config.toml
num_hidden_layers = 10
hidden_size = 384
n_experts = 24
experts_per_token = 2
d_expert = 128
d_shared_expert = 0
hidden_act = "reglu"
moe_layers = [1, 2, 3, 4, 5, 6, 7, 8, 9]
router_score = "softmax"
normalize_top_k = true
routed_scale = 1.0
balance_loss = 0.00534
balance_bias = false
router_cosine_scale = 14.0
router_bias = true
init_std_router = 0.0304
lr_router = 0.000573
num_attention_heads = 3
num_key_value_heads = 1
head_dim = 128
vocab_size = 32000
norm = "rmsnorm"
norm_place = "pre"
norm_eps = 1e-05
positions = "rope"
rope_theta = 10000.0
rope_fraction = 0.5
qk_norm = false
attn_scale = 0.0884
tie_word_embeddings = false
parallel_block = false
init = "normal"
init_std_qkv = 0.0319
init_std_o = 0.00713
init_std_up = 0.0319
init_std_down = 0.00436
optimizer = "muon_variant"
learning_rate = 0.00125
lr_mult_down = 1.5
beta1 = 0.95
lr_head = 0.00675
warmup_steps = 200
schedule = "wsd"
decay_fraction = 1.0
decay_shape = "linear"
final_lr_fraction = 0.0
batch_tokens = 65536
max_seq_len = 1024
doc_mask = false
z_loss = 0.0001
train_tokens = 304500000
max_steps = 4647
dataset = "wikipedia_en"
Below are experts of layer 2 (counted from 0) of a mixture-of-experts language model. Rows are named router (the router's row for the expert), gate (a neuron's input weights, with its number), up (a neuron's input weights, with its number), down (a neuron's output weights, with its number) and show model dimensions 192-287. Each number is 128 + 24 x the weight over its row's rms, rounded and kept within 0 to 255. Numbers have three digits each.
After each expert's rows: a language model's description of what the expert responds to; "comes before" lists some tokens at least twice as common just after its tokens as in all text. This comes from a sample of Wikipedia text that the model never trained on. Tokens count by the router's weight.

# expert 9
router:137167166088123125128120125132142171185122136173163155172135085143106093121139115109183172165174106151151109135103123120109092146140102161147132094136156152106107158114134103102147106166125113128105126110158123145178162131092171085064105137148125106124157118121143147124141143183133114108
gate0:104072123119099099128103106114149122134157143105102089124095159119142132134155134121156133112142102180149122120080130094122096109156126122071155118139124172125129130159118106119109115120087152151104116145116129134130163182068131139159106163117116136107143125108115138208134162109114155138
up0:134121140117155100092130122156121087142106156173147150132171147149150132122132134125190089088103131158111115143138142124149120056137135134135101108147104138111137134110096124105156146116154103160137104139118146095126119126163100118131132148134123078115083116092106111134138086081159144138
down0:078132166156117089123120109134138114094118142109130159157103098130127155114136110143125124115157116123136127138103120083093114117117097081076088122067124182113138107106107138136099095113145106126115126107084142142082145182137101098142151135142107095146158140146105101169165169127125143141
gate1:123151122104121189131099147124101134102076156108143119077146078145113135107114132142140112138107095089109079117123095146143122096111120106118107106140154131146158107153140138129129122164127112122158119128133156143119115114137082109115102133133136179112110083100153106072133171137131149107
up1:116122177087134112098152115111163142165104106120110109122176127150130139147128175138134140135130164148133155113135135117135116149134108122131096092167119120181134134118107135123069115134114162079099133121134147107145131143137111149155164120104105102110092108164075134125127118147085104160
down1:053138137117160130154116141107154084134130130088121119184143169122083120128148092099147123115118160130140130142116137124111126104087101089121126128161146132151181160135129126127142128110153155123108144124133178096113079112123099165105129124097134154159113167110114146127106086108119096151
Line breaks. Line breaks ending table rows, list items and paragraphs before section headers, plus adjectives like long, short, black, white.
comes before: "-", "|", "\n", "==", "=", "==="

# expert 21
router:112101069102140135100102109116101114188117132199159134108085166115171117148148165124125135119117108128130107134113113122175142128173141175127123155119077103110135078084135138141105130114119156109172155149122130087144147144095142097129108152148153162097118132172189155127167116126162151158
gate0:150145114122131103120121116155156126124091131130175126130131110155156107148139087141130155173143112141135106108144145100137148124146101096144107128233133073185121124112109118127118132118154137139155093143154152163151142136127081119179137075130131110111140127089144152138155084140098106126
up0:127136101117144143141144119113112136125105158087111139112136093151124119124139119127122124156122121106131151134170111121146127128094187130135157139187152131084125098149135106132134136147143084146164129108164127106150163091129142133124148080125109149141111152162142110088083117099117100111
down0:121086149136110160113147168106140158121168135164170190156083162129096112091157126119199125115130104134120107133134128104156118098139072168092141158134154087128136122143100120116130111128129143145154093135125069123110154099133131109162115112211139124095175110093127155126131077156067128149
gate1:135150158097134142148130146116140128136115150094149181145138109130121150146082101088114122147139121151122115092138146116130153143048122138133119126108139136147093118134144117147141104109122142182173101128106130132139123118151129108151121158135109134131117137109110103141165086129127098139
up1:139110118141148128116118100110152131119154142091110097121084124111139128111176147104083135128131089123088155115146094132166191156124116147116141128139106125108139153156127131111079121111121108109140099112133121203129123085132140122145110115134128149187156143123103104165098155117171111102
down1:143100137084116176139149161152137120117119140136136144105200189151110145134126108120101104146106112121110133103096112108159129112107170168095137123155137103148131153161170128154123135113099108110095122123113136111117156089122116093126069165191165157136096097077116142168088161129135089116
Sentence-final periods. Periods ending sentences, often after numbers or closing quotes, plus by, against, vs, and decimal digits after a point.
comes before: "\n", " The", " He", " In", " It", " This"

# expert 19
router:151127158116122131161085134122144133129151095120151112111132119079091186137150147113101106172156158146100097157128148152116133130117172120157158096168139123140098176124162146124123112125128080151130150129117123111122123129120122133166140147112169144181139133141169127144085144099100132135
gate0:116137182157154085132115177171105149155113172098105110117138108115096179130113149090132135184132075107125109103153144138152111179145157129093128158133105147137154161124119124112109120146102119131128152112145097134118147103124050122137121154135129161110142128125150186134132124070157141130
up0:137165127113098154090119122133155156152126109159157119165125149126157128085120128148122135156153153139135135154107135135146116140121097145121136164146132144116125112108154106133099176119120146147128136110120114129211158128134130111095118094165122095135131108156108105080162131161131104112
down0:097092147143115100106137143142119141127138112077120113136137106127112136153150133119156111145103116155169139087143146179107145147094138140159119143146126133113117119129103137130158068104118064118092144149142114118088123100153097120129100159121152152130136128111159127210126140136112120094
gate1:130121154087144122109089127142125142093124114148126095135121079062141140140085135112112151128108145136130129090133132144107143106098111096136094171151111097127146147158138110089141149109166112132113106136098170128105090102144120112141110171082138170091135141088135189128121122118112126119
up1:117099124090181115133153115083123184146120112093057128100129128148139119128122123118121114106142140110122107105134116151126134125133131116123122123142117145153121122115148132133136139117118130109155089100144098126140150115115082083153129132126156150070124154143151212096154110127133150117
down1:130106101122123186127101103136133131132109133185131138124142095091170149155124114117139127124138110162123132153151119121150075089152110097114151123073147121108160171145157145136141128180178089133134142152162184063120135116097125138147117112099103134135111126114143132135128095090142144186
Place and name endings. Place names and endings of names and words, such as -sburg in Parkersburg, York, London, Germany, and species-author suffixes like -lian.
comes before: ",", " (", "'", " City", " =", "a"

# expert 12
router:183158155127096100112130162107150154100151165164139116134122126123158123141102148140145128124140107166112083117140123139118135170148093107099150124076167156139120152156135071134096160088147110135178104126110123070099118108133091122086133095111159090066114126127140126140140152120113104153
gate0:079153122145143037097118130167104184130169104155085097125110145122085129100113163126171109094111141096077142127125113123122111147150117170169130106098131138178138140130161117116134119107156160141144094136131115120139118098116095124122162102129153060076122135167138104104162204112117160114
up0:071116131094116122116137108127143151133103116132072128115101154120124117130089111128128161128115152106115100135148079125082136145144152143143128109138103129122107161120178112110101126143129077118131088157131133117149136135100140148145127100126120085100098179123142118154125156132154128124
down0:134137082088115133096149103170099099108121119123126131087140158110104180166124088156105114175128096139185121167111115084170148116129088144131127137134134102174165114117118139099113132082145137151124124113122122135107167131119104138109146136189164098124121099109136098141130133127141109134
gate1:134109085119192136142118125144136154127065105139130097124094156139185136131130149126102098103120144087124109142142116136138160129114083183121124149151133149123132115143162125105107111153134136097110177102159149134113127115128122153113137071103128134115105136140124120120125123147147137118
up1:165126131087142131098146159111116146108130170154130134137182115146151134161077135091103156114123138132131092127165136135182131130127126117136151117117109126117101094124157108116122159105128176134138121164132113152156126142105133162117125130125141102074113103162146118138128139149153161140
down1:108118125118178180125088136074138122103079111110137145120106163125123107111157079121096098139124078077119143145137123114125159130145136148116122154154087134112154135108121165130135101137081131122103107120146155142116125133131142135168155105157147142106135132136111173145164100150136140112
Coordinating commas, and. Commas and the word and joining list items or clauses in running prose, plus from, as, with, or and &.
comes before: " the", " and", " a", " which", " but", " he"

# expert 13
router:135119114129117141154176121120107131141147148147157145111201122086098125152156144110115127106155059137162124127146123089142137130162141139128105131162119125153132115086137119115135127107212125135140130144166148157080114123130129109122152140149129125143138131096159136157161138158101127101
gate0:097158166114070131136114152118121136153130138083143150089182098128146126139159124126118128092121146117143162085098107125117140139114126133124164105082148145190115166137137143190118142130145150132072130146140103087115142120140132154093132157166139140147148120143109164141107134099134136154
up0:120135135113126129104126108165111126141128161127133129075163087168142106128125191101098091151122116136116150163142120124153176144133123132150120158117189139149129058100193131115119154165143143094115154118132165133123126138124104125100155153140155136078102156114107102103121130139157112188
down0:105111156130188133102145081087173116132118101201112138176118092099101122133110091133160112152125141130113139126145132095119166120069132141116079127150126126101119132104089121163157112128102167144156117134133138113153134125129128108160122129169135118119119145127106183151117138124092111114
gate1:114129212136062138163115123168151137130140144166096126175150115134114094097081158108144145109131118104107124161108100120113128137124165088151114131123128106155138161135094098105149146113114138115161124142155140152097067122125129114139112151086133133090150145100150112150123161110070156145
up1:122142109121122100128110095110061104110125135157138145142102111123127141114125111157111151144086156083119117130118134148154132160102187130073104159138111129166150134141147060166143161137106087123118143132135170142087086138101138184083134112112141166126112133132154147142140139173149110133
down1:134129156130101159157153153116150147115149112090135154129120139111155131156118173181103130115163078142140127120136113172158170129145076088137128152118134079120133121109106108111157089109072101141127122129136113118118111103113107106125134132146136137085164125147133075138132158118103090132
The word of. Mostly of after nouns like coordinates, importation or protection, plus name particles such as St, de, von, al, Jr.
comes before: " the", " his", " birth", " its", " Historic", " their"

# expert 7
router:110119102180140153126164097106134149129147101120164127157142123124151131148103104135150128142135105182134176107154125096144108118172139141097099114152127092169156146147101140144062097138134093154126078104100134177111087111140182166175132133189118110146119159146134134108112162098122181154
gate0:179122156103089119113130120138145182129138161116112119148129131149169114107124079137130139136094164126130156137136157108119147117132153119111122115116113112141117135120107096156120133126096129118140153107138139131148142122110121138063127118097118167161094130113084109106159141097097133143
up0:124107079122123112123103149204086126139138145136100134174146170112113115119151158103146162124140126112111114095122129115127136112182160163137109176111147132115150128127162107137094123081139128130108112151136104153131097171148111137120129139163168135128140060126152121139146159160150093128
down0:115117086116128117135112139144072074143139147143182146174107162094126139158090181153098137107170152151103072123140125144117110104104116104147139133115118147144128111121124100137127122116188150113136114168104138078145129150129125103113135156149138117133116103090170108129154110145117110159
gate1:120165134092125127139150134124074117096102118126100113111140141099111191135145114116117162120117093126184135117128125085143164133143191069099134132130167143154189213146102110158146096187129156130116116098132117088107156145092140141141118139163106128121126148105110141156149101146144129128
up1:094123112160139075088122128085114139143118173155124178095155153131155097115132134110151136119118152159124097077145121143117117108120125187129130144086148126164095145147158116102148135127157152144145106170122174128117118137123070145131128070107086132087127127106137136122146123136089154129
down1:120130164129142152109073133146169124156099125133115176121116101171159145092138153184147140143070143110101134110150143116151113119126133139141179147208122135129112110139203144125123140121137121150141118143144104101160130140127099110154091144152160110136115105160126139149116138139109134114
Table headers, title nouns. Capitalized nouns in table headers, lists and award titles, such as total, Position, Candidate, Final, Performer, and months like August.
comes before: " |", "s", "ed", "e", "a", "ly"

# expert 10
router:143100162127157168110098138086111108165142142109111157096128171059124146120141126143136145099154120112132118146110160120114144129148152100163108101130125164099122140115132129156137115060150101137160152103081122114137100151115156135142164131110103081078122144168103115141162152089108149053
gate0:170109112141128104136129142124123128134088114124116145079135115113124133121142140141133109086137152163133148122161163138139126142147113064129137122146141187060136094131121138115154116123119127134161152111107122088122138130120108121179161139138108117143096094139157100132110111195145144085
up0:108134137118119071138175127150118158128156127094164122124129148120119129110112123141112159154129092107130138148110123119095141119102148154135135144094097087141126117157124115104135130146134155122145113199107132154103123154127149135117092116105080149121174102096089108182134146093120142147
down0:116109134146133095153144174102104125145134146078134096108119102129130090144166090148092091148167129192152174097137146172165115149135087115144100084134119107098156148117120130144144093121109124148127134107146153154127145088162122140161067164130162149110119112131129150126165158117159129134
gate1:129126175116115120146132124096157134140121111129078131151141097154091093152114103111158133146143137152133085093127092146122149150166128118087142132082133110049104148126125125116154119132137140111137135158131138185126086112131150129055101104134142107146131138137123126109138115132127132111
up1:140109144097083116167164100107137127152081117148115099123101100154077185145080146107131199138121126098129106101097115113093153122182128119155121100115119139121156157105099153146143140098120117116165121144112149133120152097161143127085111145134113122119141151139144141098135220146145183124
down1:095116158105077144124143152109125153141110065147152159125114175143134107107127114133142092147144109140110141144108133098109135086111118114095106146187113165157116129124146108118121111162119119098117118143122110102104139135110154137166124124147121092100114161101111166173156163123113104114
Table pipes, suffixes. The pipe separator between table cells in sports and results tables, plus word-ending suffixes like -ing, -er, -ist, -ation.
comes before: " ", "\n", " 0", " 1", " —", " 2"

# expert 0
router:119128119110127137134133123124156158103115103124116144098133129125151122148114157103113060113142158121084145122126124117131091106134133086131118063135121120140087128092175134145118127117151128136093123154139108186116088081083164129133106125119107150127081127171092154162136145108103115149
gate0:153137107104156150163141113086164084154124096116106141160103131103111099156103121127166114137119120151169109168145100140144116140150162148118126124135180070148109102119132154147147105121129124146099129119129086098107178096092135111125146140107169158128112119134124116112155168131122124083
up0:169169139085122100118124097132131135149114099165144108120159139106110139091091116142107117140161112135110115128130149113143112125138064117106078110096140109121118107163124144141150127098136134131136160106107129100137103121130138126080087149130098147127108116151123210152124130102112171105
down0:126141129145120106113148162163114164152147108179102133135128090199131146158141110128117133159127176133127088153120122140136156087131106104111120134126102144190122125110140138126146096140104085152167166108144136124159108172062124095117126118131195147104136097064155123127115139135071101130
gate1:121101105137154141132124125117143177137121154079118174158117101112120103129109144069163119128137098137151138106135153139144122106143144105133150129145143076126159135125119116113157141100154129088110099111116087150076123096112111079128148136116163125099162136149078133188137167144089159078
up1:127098137124113111118170104120121152129128149091183137132083092146146095173115106134155118140121141106151155134109122138125113140138131107097131098161137132119097147118201161113129111141126107126111154120133145157145112150114149154109155140108137125172111134137085185124142090142121163145
down1:116143134142163104161085129070116111137122100090115081113144124115141139162117143102064134098129077140111125149115144152161167105116100117070136160142119097132108134176138108128140116092117117127083129152131110141091120106151083142120150127157099144159135160113136123121133163114099153134
Common nouns in prose. Ordinary nouns and adjectives after the, a or his in biographical and historical prose, such as government, years, career, embassy.
comes before: " of", ".", ",", "s", " and", " in"